config.toml
num_hidden_layers = 12
hidden_size = 384
n_experts = 64
experts_per_token = 8
d_expert = 32
d_shared_expert = 0
hidden_act = "geglu"
moe_layers = [1, 2, 3, 4, 5, 6, 7, 8, 9, 10, 11]
router_score = "softmax"
normalize_top_k = true
routed_scale = 1.0
balance_loss = 0.0125
balance_bias = false
init_std_router = 0.0376
lr_router = 0.00047
vocab_size = 13769
norm = "rmsnorm"
norm_eps = 1e-06
tie_word_embeddings = false
optimizer = "adamw"
learning_rate = 0.00143
beta1 = 0.9
beta2 = 0.98
batch_tokens = [32768, 65536, 98304]
max_seq_len = 1024
train_tokens = 318500000
max_steps = 5237
dataset = "wikipedia_en"
Below are experts of layer 3 (counted from 0) of a mixture-of-experts language model. Rows are named router (the router's row for the expert), down (a neuron's output weights, with its number) and show model dimensions 96-191. Each number is 500 + 50 x the weight over its row's rms, rounded and kept within 0 to 999. Numbers have three digits each.
After each expert's rows: "comes before" lists some tokens at least twice as common just after its tokens as in all text. This comes from a sample of Wikipedia text that the model never trained on. Tokens count by the router's weight.

# expert 50
router:384469492533538588456477470519550438523486551536409462520605450496381516507588508573469498420537528495485461597434404457458446513478592457441501524542543483491543452451524614468478500480483592496507488387390586517519439524539538514545439461523514525418535514506531481521546542477503379494
down0:524521533455452504427442542445379516501554544546500509535535517536453617382468539485497506422591467459465584533446499546530617543486556401496519494506548468545425586540520444553572577530440541423491502531527533511555584541514545470476454470457464569553602612471515593486438479532446549524
down1:470530512586508558557490457487443457475475484519486642489480470562388492464452450509569483580470425425505451528493519511504560555484467497438523582423473379445530398426459506458489513476519544500449565434550543374481406498550455543545431555504493442488488511551461522576531433443481522491
down2:505533515494425502456459506414567529433503508492537540582472557496541529482406446579546515637432559530554376462557516538353535526569558560441546504442418447437485439414507492552500466555516479514521502481395497490458530540479437548490485519471430513495480443521536523556448527416495381455
down3:457544380473453465566515448570595513419483534482536472536458497475566405552450535527501501539551576489486549437495572495501496476504404563507461529485449503501558412459517576525477474537558416457435551594440487459498585523514543377458460512607501420491425456525482456501535553536503483482
down4:526480569460425526469483490524449495526545441455528537588558472520488477425441592538569450480457464446539547454521519504539483525518630447529431481534515464575485580464443448456479551401411554513570487482530511497564540536555505520533441542426510473501567489477457457532500492472501530464
down5:488518531542493462517447501443409478522500517551586457511504537474493571453465504491493482501580456476475453395477430616513523556574538459630459551542485508605546442526499446451498505498474514530527552448532509488431469562493521418558458495498538499523593587496488477472508457566517492535
down6:523552520421489434530511500439425568484490496539517507502483494505541443578457425503507449508541527515547458413469459444547582533573484534541576491496492485478554467493527550505530527617545475562497495598386550542460476428518451504453463509536487426502448528430486519437492564450462473432
down7:550400505443524491477496498523541522533510560472428433498493490493548423437530523456486394431468504501500519511447603568512553429480505560470467514543539442526530424485393616433459487480528444459519430527429479497553485554522544436501387458573575447416507477532460500443623517493494458514
down8:497566567409411498573486503473510470493480549593487497512482541527448483568545564501537515530499442605416467502506445484408583569543416517511524508510464459535455418427479583591549530500532404455464457453513479447500563518475472561517418485384501576558530535522483512546521459510591476391
down9:458491471512603557655538512522484535590559590464498484530497503496424467550534584552439517563587519612471461596470511443498508542486523532539406489492534508543487442417541544468524480518493505413542462474576452505505492544464496491519581558527477514566543523526554472430462620571548530521
comes before: "1", "2", "9", "0", "3", "8"

# expert 1
router:496524462518544552558434475478484544448514546470524453504529516511510519456422410575509492519441526384486439505476536539544522536499490472452473464573469484520493452463549453531492433489489536627472479448508465435540560568551630513464567546546443491422531433545473446485621505539496554536
down0:465532598533496536477561385484478433555531548526419441467487475442462450480451523507502456501517515459592438611460547531485468498455466457557507453544398540556521507454431423578466489377561363505495478525475410420546470481519581453542490527533534519411539376495506513532521518583485459545
down1:428494508572465453511459538617571505521574448451492487442499580421479416522564492555406551428476514443465510477408514528438489461485552447522488515472445424526587453450517527499478549439489494575490560533544549506441517502444568577556550568491556543444464517412544402484534553474454425527
down2:481509479449512363533531500588499498562592521550500495520386409540440418484459514508466464512505518481453434577486557530534430536385509496624475470534477493504528456430529456511538413424493489534448536475483500521449458459441579573568563475508451510405476456491545435543485430452426504477
down3:582549466534471487531474483519482492439442516503473485442499426498556470527468461492434504461502505519504522561434479467424606550495421439556555501543462519541564464539516485485517559466441509327537409509542509464459560464496527439474584478475582489504494489531369510453551412532572505528
down4:542599494522457521439490474542450519450585527540513527523544522558475489452353489620585489471429605483592511520485437550511515483499424435501511528457412463496513532563425484425510483509433428535417476574505486484495431536525468464411457548486519497488524435560541564505551481406435552412
down5:526493483447471478527560470536576481487496498536400526533599542531493500462482513497453558564505503513425576468529494582573568473496476456434472551484473545511417458513581478586526487509532531542446465534439387503466475429450372443516509502542462529528517464507560500460467472433552534390
down6:458577381507552478480536465488523510501467486525506474468416476649521506452399431506472546443497506463419554548508525472462516485517494444528528532510509362413458459521512384485530465588439505398461475537524447443512546418600551460506512506448537528527500430501491609466569480589509513508
down7:553493417521481516539525510523558478448412531487551583523538451510569535511503539474485457525491468583551533549435510369530563539497444564434552477511560483457490486495494527521481530572530496394509471546523528518546472531575423474512485507367456413569451474532476474477517454537500596531
down8:434544468517540487499543582577547492443482540500509445479501485467490455531559430576399440487507520479439389541513578539472540418465442415499440513477600501481547560399485492508495510458482471572481497491528458587442489516487538601506542504498543520473565448484509470511505482529519521446
down9:541491459435527554499451538433500397461520550465480482592515519464478534479482508378568409580606497505495554575554410524492487560523508556459555435559588609528408489455405532454447518534521522497520517551521557472577485461563489566582472530533421455457505441528419543594515491510535537539
comes before: " |", " the", " |\n", "|", " a", " |\n\n"

# expert 55
router:438560480440492430483451494605603506428540449423552474540450420496454494567557513546486498431601587570515487549460479533530577490553434499504551453508442524509531486440565490554467514465585511478519526420489522426563517430507537503440448541475475439447444566586500486522534509583436547552
down0:402510504591473566474462530531578585477478477503522533468481474489483563502570462568548589569527559445510504538559465428480564503537610459479440473401514429519484544595455401452627495428435477456498506368577485510503541458503507483497479465547586456425506549523494549451535441534450432584
down1:478585501458562548553497516485498471460479409512421453518475546525482512539470488482607461462428524468497507449391512552457458519472559471444513472512483506495464497547526612463504580505508485534485543434471466492462562602484509507485408483364515508419509432481409529631478484466454525571
down2:470457441498457492506467491471423460480546378484438468526548460484502549395516496451500410428480434466498474483425434483515512501553397650523447492489555533478498477451488584442468526488546527565417543502479549489537407404461479539436553497491436538455555518504501555550467458491515417449
down3:469510541525565451560506469476444507508463584588431510397426493566412479519524553544448462536471507538469567556437392429330523439477442504513403494435587533415515452532420516421551511503449486547445580425553443448596566506496550442461481471644463480463579523573507517403571499550447496505
down4:445526502549372458503436587496447501518474479552521384514552523464530507592477509546512520469457441554576464514518475574555541522497479431502566557462472459512449546467453550494549535510564508518514582469522494492548543504488460502491504496489434560474437427450513579585456498478513527496
down5:590478516564483541534504528503427445491494552528532518422496655503357464557522539607485513479542453543474568542567510503419491466457562461422463499505498410484527541509495501490568487537451489517511595432600471512518596664495464384527538505609498526521511518507523468361507538496564509599
down6:437480528488571424500541538480526500479547527534484483423466525472507443473481524392494486529501518435453492564458530563455422484527500415468509453545540478421476502572498520447443387443462472446523494477545543414501465503425523470560492467593483487464502552530463521509390426328503546563
down7:441465520416545564482473496521582498429484417506486533535587449504466505366455477419459416486436532396520483465560479539445382559482554454503535486556549502485512579558538461506438537471560469568514479470500454502439443462575528576529434567435519472513510487380470524513532556462456448516
down8:522475481447574469570471494519472557476656489510502555566500439478466508533586450499395520505488555503511546522501461459398526543412513542512476443493514585540480545586598474485503456483494549561435493534473498478441583578453431555529493450599446508513461502470587514378484495523523465414
down9:513490508555524431541440542526518453506571453445503434538531543540459570559509488525447436466517497499487514547473519491559551496483457468415480526519566462519509514519452559471485515466534513503468440459486556546529508509547425495458480552466500489490485472357436549444506435437463516520
comes before: " the", " a", " an", " in", " his", " to"

# expert 52
router:467572516466536532557475474440481483502490506395473507472527472603513559555531486625591456470476454461530462427419490519527449477498472508436378521492501524554491575416387484506531564486483560526544525566375541487502412558569499525578484469431497485467532449564567446460501433478440507600
down0:462426465490524577452492497439507486528567468414527558525609485496414555501501611497542527592568555509471535510505614526429508514442578489548470479554494511507436476457513519494544567529578552487498385529495426633463518491529403509528461621467366554527479498487579501446439598552503578479
down1:492543560583481476538411525433425550394490474451507510540539496502477523528421505417515488515508451481542462515569481512464469597433573462429563528483364497455493568517557532576524502473426548607572489376438644611481562497477486506531562448450431525402431462441478533505461579519436505492
down2:416530494513514508567529530393449630449488442470468488583596495507472478521381454448559407463467450374549553479555496490493569557504534444511545526521506423454534547525545511451459506505453490579529598480452621552469503500457439488468452455471513530429447557414493469454499446450520487449
down3:460470515577551538511484525450498515539466491442494555545554427484426483479480512495390541521543505428550583560541511520511573654459537484559468499507559524457416545414513541533559460527448533505515468521477541605519486515492394421441461492433416536548525551447562464452481521411556515516
down4:498452490451448557492514575547461452473507450503552604553414562565515552481551479430591559466571545472467502520505515602542492430584468491579478500569578518538454465518380417516558442465537470465572475526485501539518625454470537468511555485497440555487443543535406455493532500493449536471
down5:558483536571525447515503508504492481571448604569434432421365448558615513529521447539411506565449531563379333547487487431575423480516484454552426527428519470479593453513503503534453429367514489514461477510534530448455518461455503372471461462503497458526448506557470403448488416520463537613
down6:468523592520516520530468487459448455457516546459479548526565407500437546509433486444510487469486532551567497447455410448540467505497468469462521521573466571436469500441511575539471604451453612529542492535471537508606554471540404520547518540474550475431519414509535467519535535551432554436
down7:478435523454499490418456468424456505457548542508492498467473509493562563487553532492538503390489515515547532472514460509450523414475521555536514484565521461469481516504514497471490549533577588500502478545522450442542516506462431465504528411649537515411536428494527410440506510628408523488
down8:510551430453532458510601531492418526547469470508463453526531442564511514493464470440565462451549504436500556542535470502500515554513410462540609538486603484420556504545564501484455559473479508535488576478456561477419498515551489475470454533538488549547565583473493439440487482408510592491
down9:473561492548464491578431484417466533448476429500524472545593523486495462595423440424548423461527513510507454514505519514428481537465506512410552536439374418524520478500563545610511485507413507589546539340461630571505516467461463509516484391337536518464365438472426487529458555530494505516
comes before: "-", " ", "2", "1", "==", "The"

# expert 19
router:491468426467543441525476462519533393438493533546474497521462438450518518559505563557433559560549533434509463506483471532471509504451588415478510477395511457549576429546434401524543534492484441556407479438555527580442460576510466539478532487498518482484533511430491507475515463528391513489
down0:511580495475506543519464502427515555419521553482516490584517447522474505561455582564577495547477496378531410523565562488464532510567473405530530451466398557508472614452524543484467550508481528455497486472455598495588511546502456516562482576452492505538450469522473575527518556444534561532
down1:510464538545579530480537560526580498595402485451415573495437485462503500526459455437501438502457596476516523440453530499514429498361597477425527514492565422482470518479488490446541452513635484491539557504531539531466516493528587505428507540464465525552462525588476516511495501489485469485
down2:479576511461542557491456505388429488524511480530489515422461476436494508503455538593546514523560508494467484461436353442487549563506597567437480503506535416489467477503452535517521405512399495560497581458521541482557460522525529557452454408455506517434555522468498542425455508519512464522
down3:493437497526509550495531449428501486482483407488489431554445567330485569582423575489427482428507497493550468438444550402474461531489537494445515529529540474517561425473405555575528539525481534473486444563507453554496498494509530512478547468501488505519527474464515496506459580445465408507
down4:467528396509561579535526569406495429459483563483526520478538519507515475474514580452476474604532507486460434523541573558485522475507555488425473494523435487504448477477484566578396452470399528484437432489497535506531403499450517528501549495405433448567438392424578496453501571520511516496
down5:461490377555512584493546491437529435423451590528514492485538489490491506490472569506536444566533522468505433490573536534489547476509509519425482503557456466483461479445440552556409525525406555453478465530506500536490428504489520554482510592452464458498423432387530540502540540486556504496
down6:489510571420482519500402553464530548532543466393456447533475426423491551583474460503493498466416479440551479551464458526595526517460553540568527521432589499405525589466532453452545607448494475535511604400413535481576557525504530439549457504542488522506561503572511477501486457515618486503
down7:474400531561549457550506483535504513489479443556488581529471537516406472480437421500555467476522458574433526523389372478534512520467492600470520511555621479445513445509491442497590502541533464531576520550565478494469524408475475549389499492615504474434611485522442467569514392504510475420
down8:428488427524399482441524526467538538453465470503532471439452530486578518492567493526471475453518573507553546450399565518497571521487498510570476600497436481435468429509449520509514589459519505470530468507541507502527531400487604451573554518438519538570431581559493421441522574484493542519
down9:583446537551581482429478523501544485493439538536471462485507485505540535517542529553515432437452588408525428462504399523543545489403477534595534543466558559451502581614540510475517599513567508464481581467453525502532517476552625455426461508482548601444419489522413502453512482515492620436
comes before: "1", "2", "3", "4", "5", "6"

# expert 59
router:609493546527530456459475515435422547461444418552451456491499435527529463523468619537461526436571529458502453471507511538560561555574511575477486579395446529483472461496551475443506472580444540423573485475493437549513505525520549468474527518548609443517541466393501491422613483419428499523
down0:499581568505479495537435494438517394502584472440520590506510525548503545574564536437544497450490471504603447499585545504502504531554539555448485551459554466502506491563486538535423588528441586481448494565441586435570475565488463495426566520556504546485454444547471526572488516558545516554
down1:454572527479536473467557523519516501534479547509581455482542520441496510493496407530439557437551543595561446549436483510484553530393460538512430526496459496465532533486525637454536592672449483473479555528539421447533456472621472538452402486358536507512508465437494533492456536478504456494
down2:514416433550500558521539486557449517440500458445421484509485480527479561497492567469461502559408458459469535466536583521515495497556500429513567493538542468488460481501481420506427467350574484521527425507431514535404562473385581436569582507555444499500521593609451471497568453524544491502
down3:426508382464539528551437505483466502413585507453529403516495456610478573455472516528436514456517478537429453538479580538431493587552491507470435483545405452424480511458529565486519539538577556403495487494429497533414532524451451490488551584464485606513479472455412538612443581596486538504
down4:563473431510558576524477503488581512439557453491508534446525546448448427526540531417564513586510571490529547422481477505474450483570514503537551441440436547581400488566457405551445471474566495488425524581495470485520549495416507505427525481498526479517480506606503469464611490516539398510
down5:443450411560535398566504487503543468514528397476526440500509452489521503462602450457442469497543534509467543545451549583484492505473571413447450441528548553520498470540530488588518487463476446494544365502506501544448514554429472488523602525472501494606538490417502453485533506517509548497
down6:443553495515519487456595493544483544466554472474591441432566515429508496562532494453407495428502502555585440563446532543458615528428518497543468478482446504529546541532549585480489559513588476432442504521537472467507445493558448535401455528297513493553467491466468503436506504528588405502
down7:545522431476576591530491542607464474386526475422471416506501532512426583554502452538480482485515549562476513556476543476541515599454523450482424544514465432585445530493531522518468485476388549539578522505474506508477482516485571501539418553442535502456428513489451497511534441510522454471
down8:426467535460504494512500508465527500500582456500573486530477519564515481557427518466409527539427529519564436439438490581461514469429523603513532530553506518477561582569530523438591516477615516373414518486468512517484517500460516544492485501345501481497475501542413554464459620480550525477
down9:497579419480454530527526469451489530460487525413589499520515542514518476416497498467562537482526406517532516532592577532466513487490480502475484476470432550475496488481526502431525538512596535589514534500565427415529478440510391431490622529604476551565557458494523534500451651461494436532
comes before: "|", "-", "==", "The", "===", "="

# expert 49
router:466518453530407481525467449436492450578527412529477566411589498518514535525391564480504420546489525468431513529452392535483621418498487579478464574453412531482489477471448435464447567502460377533574524497490500527594448611503428440552516425545450485489627574520486426500418480546531488498
down0:480511523403522505501511485487427540544546419608497454499519525433491419486519455471399521443536413484532440539454485427473484468588505488496590545544468461516627514514497514463545424499450471517514480461488507537526465470440507532481503469473567427512485543459484505479457454494533392596
down1:449463471524499587463490551429508486457530533516484516562524511520520589418438465488604535522514557471480564438559575447536530494544483463428539562470359459568481511466414507505521500497197509512493538518524463501541556462528520532481456552577572491521513474448496404539504555558506503513
down2:535489461547451484608488511384548496429487529487582484564442564554533552557514394453560618515529559560506495467547538428535496494490573496491562469517444534491539512522536531476523543617689530463381601517517491519397483511479540466391555579462450513519447470430547408570512598576613546407
down3:448523526480557524471519494525454519468463510511457515558520507397535481480530546437496424560589456500435451513443468425477445502543511498549534429440514530453560396543495478510494550610495421469535471509385585517428521407433568485409512498430507480503538505518454545507605448486484506464
down4:470498397473513605507462515495527568461461519487488531494557520451510462479499494499555628466546497500524529454489505476507538530591498550471501560447495443479488556490490517512446481538179458494503560511445519503556507516499553559511476505576615468463525528522540443495444559490527473585
down5:568545444451436460567528457406464471511489526504563470495500575460567523472496469492507439427447488519549513568519484416463534516485620528493547539473446519525533560432486489480475490583377476554372619440548461512505437475605525512544475580524537450510538482494502428541447474553539565504
down6:497489455480432484539544454606526533452504558457537435539449490454497482476532581542468547458535510537516497526424505502454490524486551559518493479530535492440528520534593568542477542508766478480449464521431510433401401503457446477487518550420474439462452469513429538485467614449520518508
down7:522506597478542495475451418465412456482541522568461505451532441617543493467449539591497475546466485411466510547502570488530476478632577480455532493518575490472507480521504576495468534428212456545560442511479576545465522430436526465435425516645548580458516502465496530586520470496512514538
down8:477501493500497476497504511590514545492440462515440465445455492469507465563533538456430518506467506553495486538449408541437528519468548474588461467545609454467484516497527483469557433482927472491526481512521536491504500476461510498493461494344467568456444505548475503502548526455530515562
down9:579552504467485456513547498600532471538501513475499474526489498435455481486519542561419489511443471558505437547497484439481450494448597563497514430535501573487492494517527620549507506483815544487415434521444489458397499569450399540428486523491494506545470474550439554481489552489531476483
comes before: " The", "==", " He", " In", " It", "-"

# expert 26
router:623449529461497541435467525485507446549473490498436521555572450499592518449545540559609471427513546580442550458569476442429577485455477566520579492435514532436518516428571573597498532507427462517497555497471550392566545439503461473476575549522512452566522524463535534490392482563465529475
down0:459499545499442469491533530500522515492510498448466491496547570496587446477596465452456563442463551470542487483538483605495468532435483480550506550542361558553472496538482501542448580429574499567512476451412509552493587499489478452565528474452525445520527560542493410433461525490640499473
down1:468491409428544532547593595540517419502476478489430458504489602573541494468472482498513509461474453504466533467535445449456536520580456498473406424412482531507508495480492480457443404511514514485526462520541453577552472513533471568470451545478446515423396564442439540576561500528439422565
down2:529507514552507424499580436487534548531518591504490493492542552464491445486530351467495481484463544523519496527513466537551486458465449429531491461508482606522471484533513530479543518498516463591525413512402539518590425601539466447433486470581613524491491518505445525465518509395475433402
down3:478525517557449505510424464386563506398561601491561533520530504453478456532508485484579493556474470469527448459428472574435443472559461449523602469505625584451421489501505570495457521450590528541503448480512512534546612472422530541556388447460460496502468525502501465497532453459450569556
down4:562511538386489644455545428483432559490494497424434463494457470503437515468493530464489473457487488534478510573488488454550563450464536519519459512522578411489548635495529463474497542561532496547502413503486543476454443489484514500439470474577418500554526445480570490494570566459510500438
down5:472541536577528442555551499558397443465557498512534550504559530472463539511489583478509490597550489502447512548517534446430480540530488506507523418465486508508536520579456386516535405557441491468531479423560458506588509484422437537475506633605545620464488429471477527542471530467452545508
down6:499436542481559475490526571490418471531412555502482550459486516522525507565457461550498571408458466499485518417473502543481448437394505441490429535495458570431486510506559455432421446514492500518578505478473457485564547494542456454449422418509487494491455583568504507545496549519520505463
down7:536462512436475401573516559516469466506652394476487436531528498408486508607505506325502519524535589576456451573482424575483557492492483426537470441536481476478442470513496517597456477471467535523480456479490502510525444500478563435445445509461524482592503417543479498503464583503635499467
down8:480474471510564500509510512503509465502395494466342431535520503522478494517503461489378536506464582462541434478479462564479515502564579488498568573493560442524513490482547517506472529502432480561485494444457595570504510491438490547479586552460575439494484477457448534486540544477516519408
down9:487525523576514491570538504394462480518507381467524497454483517527479454465436445514415610535417435461517467496453486544508425472432548438473417435459521481507534497601478465445575418537501518475588572511405539570599539477457425490475512537444585512452501407530528544501535485499543437461
comes before: "0", "1", "2", "6", "7", "9"

# expert 31
router:520441540483397476464473548431488553618549466469494405436514572469458564480576461530439568527475530424499484548481443517506428502439515463408539455511418414527494546541457541558579549489493503549508512446497491476579559541442543445540411485546550546532518496460540476485481477482568484517
down0:587507480520537554530584538547434394554617552511459477487492508566557447529437496551519485454507518512526538481514573488560532478432470540478515468456528569452574464572396489446564526584574485513485493526441488440456537466524498366513434522480569517576505473597474528488528484506505541523
down1:451512391473505489524579549543571552520493482442564397439432479512532620506483469559398562456556473537515519597505526547478516541512453537558603481458606453518501436489467557523395512517504413511542382439533544441459526484465493526497468535582480548407510523494500516429508495401514553565
down2:485527520566533454401474550516488442634417436573461517445585403512483517570516571510437519509448513464567481418495417481527470507475523522581494529494485550403529484416442429481465529451580471514526506482540478455432473511484539463618476524428514475546595495580487505454540512591547468507
down3:539552547488472455493480490504552436487563617472532569524509471521533493510582563621486461570471433578533473611489523513528459588557521495468496365517489603518457451518463570528502537497556500469498554491500491468529468517392473505505567569444448502529549497423532508507538431543493555495
down4:500445488516502443469447431570541537488501537495417472513523442538586515413506546486482513491443498541455494527517528505473440471554583533505559491493482456482558401468418470569542552506506440546491540453513553559426517468433559497539559533453482459508546530498505366476488493517471518494
down5:632586500434405468371576529526488460529518457479495551438533491501508536551602599392453550454465506444614456436563426487570467511487450519498416510497490599493552466559564513464512546453579523469525520462488484546426581572503514556464535582484434494542501443510494514392513465490487491453
down6:582562537468526501411516469451467538533481387533582545463532448473469457533526490408410503534496531530505492466443490468521503515490482498467545590555401595434564507545492468445488521500474482432553588533583472422567520563539544510516451439478543472450415493472465513406529531492505483541
down7:432573556455529434474518568481533511571385515580489469474543522420535509483516463507519510537507443489569536493454525535375480448486420587612534510477466468495497502425388584492327459504494458502546335476481536431464502534487494450535530519557512385477489473475500555466479562535551557495
down8:466515574463497480538461486484518446500458562486488501484542476497557515541539493585623501533472457471533524518443526421382501442483389543540502504508408415502510481445468528519460529506434482585497392441530465497554506476496474513542455460550401458506545411486564524530500489566508605497
down9:484516504486560533512450540522440474490557549556543594531545414587562441546496533521552445414555430505519475533449531420609551552452511593441528495486547529456570456550409435519600480494508468507443593391456448457555474482505502426433360504534509498504583499559456497470482470511585447613
comes before: " |", "1", " |\n", "2", "3", "4"

# expert 6
router:497488482401497485519415566548519437470558476522515594568529596394489448515512603476531430531512485395448477520375504414415478479561468520402428486515516530429516488436500490421416514505527566495536450446497600525513531548569478549517494521491524498467531540480526487421467501490470492461
down0:515518586437506421534413515440558529508494468550470520437483525478488599539543503558437552500487538485462429482512455548517513454535557489504518445496549563511549408603540555502477530490432481458447497476443421497497500536473562494454546609365507452470437534510409491422494527548527429537
down1:483550491476479468371473525539536527609569488500498617610459498458467478590545500585535400621551442469462509472475548523443497431568494466439477498492540498488468449413441499511525447511540518481516438462484435542575462551552517584480486448527509401511466467503486542485484496556506470566
down2:455498508568537553509496476586523522483410497467479442449499582552537519566472472530421397566508496463580547513370524492473547537563419433536462519409488530459444550395481539407567440524603525535529529445615485422456570538563530477427478438578451486454531494480512554478579517400467509550
down3:519553452480460574481525500488502527546506546510490532463498564522552533571549509565447417518499474462598525447512490445504573443497410436446478518470505481467525566487450495436616517442553519495475365493557412534596503465538567449525499564554506445484461514539419547528562589481569464527
down4:492452567471495581570480564509475471464555525492467539423495502409578608465472576489492539458441524480506427514539444529511547489454571573437596415515555500345521428571548499537498633409437507531522427490456512452482574582457550452518575596415551534468513446518486475477546461507446510600
down5:449479472471585476458484541560504506499546611425509489430504514515469461399499452549478558527470488592501516543441572504460469531508533567442476423513519519461596488495508458538430482483479509582454403477508488402361538481496450478600500512516456569468502533481515515494508486561501533565
down6:536530525561541474548467505451490450439549560470500561545515402494461474501501555479602496437439529513418367510510518440530480448455514489514529426479466415423541498578473528565434564457422463492501478470412508557523460514424454496504516652428547517434547466519488491554477443524437480463
down7:500521566484516463423541580534456528479391474501459566614450394485479542408499485549558500486457548530464495541513435529390514522516494457584507499557494509506494468534439569429522442517476516478525613545490451479541476519564466449531498556479449551524524501507459514529504482514508454380
down8:458473577505516527488416528552519559503524448462490522413547567561502507534510540560463439595462499482559528481464454557539503539510401482601590443600562541559434574539452454466542522526594534518545501474495519569496504520484488484598574473461508526425489575557544556539503600491495539441
down9:551451504491456591432458500490497494461537449478470416645524547437456467541497482448545463424440541397486503493435481502527532513577395541527590500545424472463572501531416520575535581527459569476544487585468471642519547461496563555569555551397544518450463447481438577451592564499411512479
comes before: " ", "1", "9", "2", "0", "8"

# expert 10
router:443564583598485503479430464475495578461437486562578447499479426463440536519463536510425542475505526474439381484535449502444524503514548530491555542422572576451437591510455549500390407493534546568505400494517446521533520546557541475456524522586494472511623521519411476469549557460551533539
down0:447412457485572627452550512455463512448529518448575487475514643477577499450486524468534472523467523443501543469482464566484525481584552516479517511590536349533434395510444512499461503472449457448543535510490574353594530503475487528539501542425491444429455485500457517564608473527452448574
down1:458556554428545541449488465603432556574587443468502484537487412436437501489510455536513444547543455480394504561553490498526458533589412501474493483557487508608457634434507443429529566406407431552499440581565390506480550551519550535461566501572554501489428601497396555533512437456559502607
down2:506434411430562502423483403422463484492508546519505544472449496494579479487543511520434541395501526508490465448524462509580526506449527559459528494536452495533479550536545538441524546553615535506535497544548430412515543472460431436429455444667446563488527532562482523469537484576505481471
down3:443548541502537395433469475532502526551533497481491459448455488517497510568489484579426486437476535479529524616554440454579476432547424518485474477473575562571413569462566426513516533445495502476519434553492605430562436448551491334443538450519470425579507528530468431496424348493578514471
down4:466427504476499524504559516460476460537507506589458421458449517494505497563605439493510479471428533482527573517465524597425538402461482457561447530477697457538564506567427512433487618540503521450469486481480498528515527426424456508560450457490435656506450528543497494458591506479493502469
down5:433569511494529526529466513561509572502490475476515550515565537589498520477464419473557443577462493440500533463445546509469505545536458495449477482468551466515478448483459488510505452498313434530455500454454548554485435484579496550503455573403476524501497556404500586607510531444443498578
down6:462491581507607475537438547458534481474455410495559482368419470575531497543500504490506467577508445522561404582467443530569465527522542454455541523563531420527508528524618473565464474567379485543548494469463621480515468525436493590517455473548540562444541556404569443529446523524501476554
down7:500556609518511454487398485513600556499450437546540437501537498520473424552504556524513404475537466514614396518477425454454430507425438475489485543535560596563483571581513501462474524542311457451497510507491519509513437508484480567473423493490554547455444477520562503472411506646445503604
down8:435429426546494524457542478393480439470554505461548435483441548460505483543523547497508457477563501542484583546480443509519502421477496564547493504581454442518510435469543487539437537482634524458456477539526513349594513491465465502527540486471522431413461452504476407413513443560497453497
down9:395476505581438505501520523571538526517492476510453559614539470421481554560547528512562478530426457513520567498629554489576460580546397439466495499424447495540492516431415475460483514409440403531482474486448560508481528517592620436447488532388551550442397548554447509553501484479628441518
comes before: " ", "-", " \"", " •", " -", " Preceded"

# expert 51
router:492437568559392490486463445497497570512502440489563550550477522546480561497521507427538609474466504613454545554587566500499495454509516448413454433524564561528491532570536491445532467541503510524476545539606499505561413501583462460494540453568550479486549564472476578471451464528521482394
down0:553524435594493580481542543559558488528423464543510515461542475563545453414500423511649512521500513447583486492596534506520531574526548442397474507499531463463457571497454519473455530543427473564429605502502490453471537620514481480476511503578498511512551491528461482603492596476444455439
down1:486579557480549471516461456442429484518558535470529559437393530484605475527440508463497556534588482474486428472468442474531427455401471539463434518446412453405502494411547562480452475506623563453555612517547569522498462437450488497386523490547442523572549486496547444482576509539568444514
down2:451523478501525515464512447481473433523403524386482456555548521514563432508496582480418485447550593555472507498534580399522558521498551505511439525479492477480493472359536596454485459570426527439463565489545577512433490448530416481437461470502466532547459471531519447646468477523609513425
down3:463517436598537494492518533498478544535525468458503463527501575554576399490495518578564504516470615552492583489485426483490460520488507547490503474425459556505461580454525565462490451514517554470539515558529641474474573445464393465437516439571522557474500458526472508564540602497485565452
down4:451526443507538539540590461435462408418555562421511568556561544423476458472413487526427436523468480461449523516479443491500593500505630504514541417559558470491489469531480439579539496523477468515555491493463444368524563589494474560527495458443444557585471459501447486526487487456458472576
down5:438553472581536417488514485385486413510517525405510525469479518546533444462415519512541444525540539532549499520503481585428448474551523502502590488577466497471376485569427532576490492540429461451541484505407631560493445531466475547497543333478468421478464449415581357519534511515453554518
down6:514490466622505542519466422472580399436499613511522459480468387424418525483520503498467433472373501465587448506496464453516517518490474525488577460538515577523488487424494563459552529569527503482494520451548568502495510489463443588492461454580549507447549527507524403518517471434480550494
down7:432505515496477498540544453556495517553463500540431524498541484439519544463520447476437472440590455541533399523472616488520508527597441539481505495499415445540480533510512546452431599509516436462488526479483571498548458573501519515527417481494479418459489494419490482565429523549526530499
down8:450597477425480497546508440491437499488413455515439539585437538552572525518353610560503423525524528472509475553464578504457530499566501522443572507543544465536479547560525538522490495579442489441453529468490572527478515563506523542492517516517482469533506556516401496573542510544571535496
down9:512503492416533537455527544528370636565424360621456462463565495569577483493568431516523562490501487560496526575469485538542526488536484528507401514527506398480575470517513555503471552469409438567562455475559481490507527505535456438484455517475449536432492391364512577416561625559480435498
comes before: "1", "2", "9", "-", "|", "8"